Below are experts of layer 8 (counted from 0) of a mixture-of-experts language model. Rows are named router (the router's row for the expert), gate (a neuron's input weights, with its number), up (a neuron's input weights, with its number), down (a neuron's output weights, with its number) and show model dimensions 0-191. Each number is 500 + 50 x the weight over its row's rms, rounded and kept within 0 to 999. Numbers have three digits each.
After each expert's rows: "comes before" lists some tokens at least twice as common just after its tokens as in all text. This comes from a sample of Wikipedia text that the model never trained on. Tokens count by the router's weight.

# expert 22
router:527451463484415520498519564473464420578439476561434430414495562495495489600529478419567553424538496557517485477495462470555501572530516516390475635520626577445460479523500451410541498518476507492498394516601467518515489554444496510458456465473495484507470487454544522495586466570445498543452564546478456481458443499548451539574513574447468559455483474514533556481473529544437485527436533451507499442487490586607511450527621573527498468434485486567429454498543559497535421486473499455445462555365594463541539516480522382454534481488547616498424458502525488513525412529487498447
gate1:550554518493626509630614673483493471535481544545467507470500498501507452578476513469456486519543537497517467464507523475532441447538567565484459525481563484482380498476409551430575557427487565538542443568504554518507585513474452475549592524528431511421557581424429547395505492451528465552512476478549532482466435476474557508501598498440481514512491471569550506527485581562458570484431574522539475455507570593458446454462421506431493525530527548487510413508462560476411478498490538486451467533495457530476468506506562462498513598419449574610445471508589508488565551523450472517
up1:503418508472439567497522400421499579462496362439538589454497481488500499493552464539436461491549522519490475467436538471471490516462431536459485562472547521457525596450476525515522502502511376450537545549593528434430546555399508571426461469463462533511483560457558557430454506432620573515460486543463540501489461444524521547544537537484453540510454534514516483536528569482473442464503546524516486463614577499562461494521530511467467602495440505329505520447525481518524538437513493423537466492550447563466564464406481434462586484487478523530449523529451548425482367464560420396
down1:454510465472517480486444461601504402503543528485546536501507430447544539440492561496479504465456509525533433525472571538537554458516527432535514414497489563537571506566484441579556554500408533546427489447461442454387408394473512506456563610505565393582507520454428433490518494526480479484471417481488489437557536524531558496423473493506544476568519471539453645456435495537414518498558459485470447541359500473411583486444508499503509440499495527497463571493540444595482515502439498484527494521447430552436419536544471586561491590582471451403512438529574567519539534455493514470
comes before: " of", ",", ".", " in", " to", " and"

# expert 4
router:488496543473451532513504568475532496479459511532514551536493426511451503585473441451485606506464478435567522492540490513506460539476462584479452437507539423417545573583463496520487376539510428543461518523392560534523448428452410418517518521499521504505512494471467401511651469351494480518486443541436467524495520476555469416511455454476439490511549466467429502561411468469454540443598378533545486503435538564539549508435601587523513494430498488451474531499527413424539352485512493515523506524400584462489447473576483468491442440497482403501508480483479454474535536585467494484
gate0:557536526509479463572441468453369561485556569496416521612470497499473492555558531549495546466520579457520493539420577482389454554485550577524554418476546426473556536476518472499482465500503516437457519507399473486426459504458479436502481508538580487458469506485537487472589433422477576463588538525443450487500487505526444500517495500505381398590539470458472444499523525436590433571525415454578498518543442528595521498451597448508440551455491508556451477550510471517445463558506458472466564485491577545399478427436533441494431614570506535512461457540525557520472508584600476542
up0:522477488601474539490578503497463488361482448491501466429466445528547519444532513458506488489529464390423456535487479531482597461495455595415577479501499508510562545416464499516481431539521609379460611491510456534566498535491432542499501429476382454537470448504484540399545602472496507448472579449514441430446488473473533524504535481474485494469464475549478379486538549493480494529568456533610500560554472452479427548473430566518538445586429485474519435483515549603521456468557449493547524572524507579517529491429543554396466563456520552498458573420610479548480525480518486519
down0:400491451552450467526454498419477435551449472487496438464502641582504530434535622436567504502569531559461551433480473502495506433490547469563495616568576544544526512479529428521578639556505443565441583467522466512484434523552445529486507512513561501520498493580590437494509505578601470512426498567497460542527560435491412526449557462595491524559523440437439379535425496517451494482559530486473459467588548454451464492497540544496526518532526554565523506556461537515538563448471470529516458594541470559565426474534447475475543513526522489446452564443507467578498592488469472554
comes before: " the", " a", " to", " his", " by", " as"

# expert 6
router:535382526464401544474608577499544480469392561535472489466482504496503519566411466422529588494454514536627546526506469524427517459486468491429429468559500466472566482503570562462467329496474461570494385628397511527479479486536405540510508517532421534515459498462494442498583539464528579466466393470461505490508548474474495419500518484512497568442522481527495475549542437495533561457476465433555548521479596493480473522462596492463476465515490558553504560511475466534447381473478554535586485486445566481550561563562513475498453458473489432498626538496466505501509437583508494505
gate0:546515490550511490512539564411564426471493476518487482431579580484500455537493558439543494515435544491507541498499418494451481506558485534484442572523390484490479467435544531451462616460436556436432501510489553484518509529561519554508497446577485470506522525498478458570450524441490429446545517445503550487466503510458511495579600496561470504488521507541547498445467547483524479478499449541499423498346656521495506597456419481422584513558559482618498530568387514537475453527524452602495595520466457475481472520454486591408530477469570518464559439439494425405372422519546481524
up0:495557419465534386485394408502559522487482498491560542507525540529483518540505472486577413547425429470463401492526460429548583535454572528536514559513468540447438482444461590495509537586480541449539555428450538528432527472470505484497494510421438474511505584527467519452517529614470457492497514518621442453463544492512441488445522521499570523545522437438506372456455619450472499544494444523428546607521420570532614564501453477577479572484458415480511471529439524489587558536525442402480513525509628566450491545473510526534590530486570565528476494459492535501496491497551501538
down0:525468452424536497570556474458580493506475539470464559536515491373416480434513521477573575482429514534520336534480454464515548615398529571532538458464475493467457488398415560551576520537468446403609559466452548498451533531507426436504499483454501492523483572528465515445452497464531488488465518483496325520475490531439512439465562496508577486458531502495428441486509442438418436475544459490588491522509485592471515482506471460420488511501460499549619508533554554430558495506553452535392528497516612513538490568531515472458519482481514476589529464450476589554508439558512502505
comes before: " the", " a", " to", " his", " an", " as"

# expert 10
router:552554557503464501484528564408425406499487463517369441472497571522476493522568462532478495603479454425500502494433386457515568602611428512438505488597469530457477439567606466561493417503536443588514484457541477498506438469439530588469430542486489542519402498530454446566526514470530466474586466427484482441509529481506527508475475493458523540507486483447417405626529456463522455460592482506472474419413516510535491482557524433569520472542499490559549509582371486454498511422480553481460524608461581525535483541484471510458584444428552597446502526517519528481524481470484501503
gate3:532487501445510508544530527375549453486579496484420500487500454537412461507536511489555511517456518534633523447490425581524522447535558490490450494573467496442430427475482435555527410534561543537521454561496513494435529408546500486449491562493479536508505560542561545506605424495401481576557515515478511503569514552541458372504417484539624501465606446559508470476488547514453528491478481427494415424440468597434554517568493486463490523592473541475489480482478490374432398469523513510470412536385508540553571418538462498460539479473442512519483562506611484467456538517546445463
up3:480526409461468499496613528523519544581587525550513527465437496389450516453508442549565513503447579547389541496467555618491591479430480557550453511509538435574494477523621421481549527527482417544489511518586449469528584530418475503559413482553541505551405453444482423472513541486545498516525435404497516506395567480523494423508492540568414540472486602500472517507549492483490499457434564474616553551537545521509400581400486413539365550476474497538434500495504504534498459579508462593489521504534490485479484486515435468529467466503486585471481481541519465560492463489464499550
down3:504423560494496498545533551496460534492449537463464418426584487562490395504432483512487444599456521496453555570559562485512507563466462509439451459524431491449546447428509475562547520451553502525488452509417545557517393463499504545509467513484473520575513503488502614509416538474554533643497469510500545480521467391500439579525502480438485516536487548478510609591523491510505457524429465525477504539556569488489511564465521425524509443468531586439586462472583637441450521453438543543491451541457535478438593526524474491496478617477431590432449592535476379470547541504568551534
comes before: " |", "|", "–", ";", ")", "%"

# expert 7
router:547466465532474485510499527438396454596494508514403440531453498494468549571573491411568531459477530502454494589509483568504498561494477537439474464540489469513468491498476457462515460489457524521436500543634498565585409435475517457532539451563537476490550482481490497504476419569527473455521505580492413475493447507496597482507481439425490504387454449511484499480373549496465425525400492446498442462474409652509557431514534526447452458428433518517529471546597476548496478540442501559465437496508536338535447484448581440500573504454480541528419415480600537532497425507514533454
gate0:519423504417461539527506549538534398374474529455543515536502449572461524539459497548585556541514471561529493547495513571489362488563467553546551470503497560507490444474534474460516516439429450484517512505571509491491480448403559417511500497542468473486539484433545567423510535486456451460624523537522571500578527538543534472498520416552523497522575496514566617452492572475578591495477471524518484483429600499458517503564460493500557529529443536537460448601483482563448499602643456432508440494508495471566513519540480499529538497398543566537531430448559509592452373580537499556
up0:478440502417517444472468584499504480445523381486610512504505493494529535586395478498506503490473511572501475566548542465486558422504469489496479519499521548582506444503495527521490567470438542504479445505439551515538497517495554462499490518447447550606454487556394524554540460536497545455552548526390472491497537607503446418444498526513443570526544485480481498498565457435470532495460503436475551477442551476386585490538495529499490361525485583527512445595476491536495566540485501458554552502496467461555425433538590467417433464409452466458680461573467536590554476547543414584
down0:482481495473555519493479531533462533486558484504529527501472602448528495547561497528519438519552474511526464576450455430428516558545498518490545425427573436447440498502442533486432600558484465454417583534469535443497393501463533448466535469520402457483418527454597461462493639456497500510467550370531542517510447487513497554443499464582484515547492532438512528471541529517499544535513535439510543607603614478424457548619494513478471483484573529420384512547505626433462436554586449507577516515517596497442524595546473439502530506471572553458520538507457497430439456494498497548
comes before: ",", ".", " of", " and", " in", " ("

# expert 18
router:521451502482463510588529556475485550459472436509442460491505523568458371496394560574501562547513495480457574541469415510540487430511504510502472444588465485490498418612556574535485456409432464527516546538515531536524482465438480499461496510587494607561483590483559610483492495415551471611480390469473497428555437470508466579592521518443499528506523448470447448532502531531517500432478477400524471500450467445545557452438490517446490516519420476512626570563456535551505475513567505441502502463403534555546482568480494465564525516491537506325518557518469535490529391491452466498
gate2:522474569506517475460430517496474459590512473418495489513540524472528493606432500471463556538498424606532442477467412537532527403508518544462588572469503541382535505423471440524522522552519568440464426481463418513449600588519431621469593425453495556571467511550469445514553571478461511517494476535520504513541492510610536506527474560541438559482532539573500601474542587441433446437562557486458561509450529572515450430521477500483526505446514461505559553618474497488417526456588569523503573520497523436561420488465472494480504501482577514443541510402535539516501518512408529402
up2:515513511531628495471517532442536374522467515472511450434556554489491485531398428512404557457585532442595422503459599485583523486576348494460485501554556473526484503480502659525543515484379508505470508481558551466409561521472606477477507477479438499512537479505534548516505470464546590441522582507568500482543522466605441470442467514458464548508506511509587460502472506545411510441468513527525557488584558509432469496491544545507439421573537543490484557386464522462463464532516555551537530479530529557464520514471498512458469426526518618569512501554556532479573473488561468590
down2:465512457457514467460443473379499489509590565551420419452587392427465502494567445578489444475463423463540541508429463470517541584531507439556517508502584532485517426542477527444414467527517493535569457435481525505462518493479487547523530414517389563526563549549501517511475384534532526552453539511547371611550481467453552514551484485517511435481501556496503536454525464415544545500537562508567454504519577460460558408525437427386459438538463503526510508478588482463540472410501543468382501461536590577450498453439541523478447416492399588481488534485430508530510521484467522499
comes before: "\n", " ", " 0", " The", "|", " 1"

# expert 20
router:543540544553429393551465603517438423482473484532498341501533450535515439549486597492560484529514567505526503471557410484515550461531504496467483550545518501437501463562550542541568485537435475504485382495419518517568495447520467474519500550528523581451578559437511461510449410417448497571581466510395516466576394531593487475538580560430527460458511466456469413566577494550604509480478469447486540547497516546520620556544461483473554470498570521483515526577509538609513539495548533410547537583500585459544577503550546532513481486443531545422473474497554525507470537521461527538
gate0:480446454475489524365483599484479528499601443419498539495456532601597422520463480511471486585497523505443438542517512587416426412576518556454492476524473530497451514579461495501477507515409550597576501531435492462512505563530471521459496495550476476525567493468550519505510480523535514532554578496499535492495433411445524494528539502479450508532612482542468417470487560454513432580450497458467595531402567566586579612415520560557514513465460495509458485514607536497482442480550478493524533515511516424514495447488573659457510448585553527464443470435535578451453532532552566546
up0:463557441528583564466504460467571514497420513455535464497490407518541544471543494492493503483545471521554456461435491472549494444418517598509590500565493450482520491579562400466468510447476485466481523473397574430460519555472466416521460526497446553481463529443413505532492489520656562397479477398575488488483539481465494503401456449557485512435504554522498488462431535520496506479557563586598441547479439395442433432506512449527387410522562556518501498443463568439464472474466534506516495504480559512481505576413518397480484418514533537487512608600489420479514536453554506407
down0:460400488454488476544501504537548567481420495535454430557440476589378510493451496434439584449500557565536487444471567485539438455497558482514508511458494492546595527450529487431467470562551442421462579590548530522457440504464503496505441549475425414497465423627438527570505547570479543558562508475497479545534504458482479485509472394514579441437430464498539488528511460486483488461525477384549492519421483531496451462412517543596443426543469432587592481524457513470542492442477556551476531458440568453436536460588517460547474493449550447511548501515530535517479426364459413431
comes before: "\n", "-", "|", "==", "The", " The"

# expert 19
router:448482547576418441522500490455371462605453471476361561542462516496566515542526483497514539531452543536526415446525485528406504532637449482438462470560503531486505431633528531494520476521447436529477496590488484443508528499460447503467501540597500462431497492472456548519485518462514427452530531510536523420480489404580572572599551458481422496439529530565455450476612463421447433522488523427539538523440520577578556441517499463517514495456461446497468542484515492663504569527485498551474520596528498512575460596482482509537549453465561508462501412509523570503557479451550509500
gate1:416486531524542467565522540512460359558528497548525483519516573505428465602506511402564469556499510513519502574483483537454470536577543556496540444592423532422353496522493522544425490521462472507582471474345500481511448481437413472543418416589486403481601563557610478498488465512476456455541531504473506557470423575487498508518541499522517470488486530492551484488502449483459545539454466567512560508409435480410607468500473514504462440529539520560416472486476515503539559478490516495402505462484444422520553555544556553503529470576550409417529415483507492432484455545452488428
up1:463588514512430468547477574487530444398460586547594461475485444497443455454505464563475499542478543458501485433487468536519550444415496521501567469462490445458479482535498471542437421540502493443553551504488561466472440520519451510603478514434634543462541531507465419519610537560460512439477446524474444540476502473492409533528448368395458490486451453483485562360532384527519548487498447505504475558468559526452484419499467573483441489574562562495632539525511502362434536520546517518486515483454499563483588496459420548456498490570559459546494442520502460494484533500401421463
down1:429453503578582456439587472534505428503439484492391542483541516515533525459472507450501518458466554486501432537576584572538462550510512476439550413412490497500456425488466425530433582528461462548586529566403529473508456505377535496510524491508574530481512519495568559444459530433443521474590570474418512450593424555451453434472428464594525574464530533533466536475465534502505558513481567462511509631522491435526508430598588484526500467517499530536436526534471475559505460491504504525431517535473497557491566475556463523496527449467462393530545463602519507638602550463498435441
comes before: " |", "-", ")", "–", ";", "),"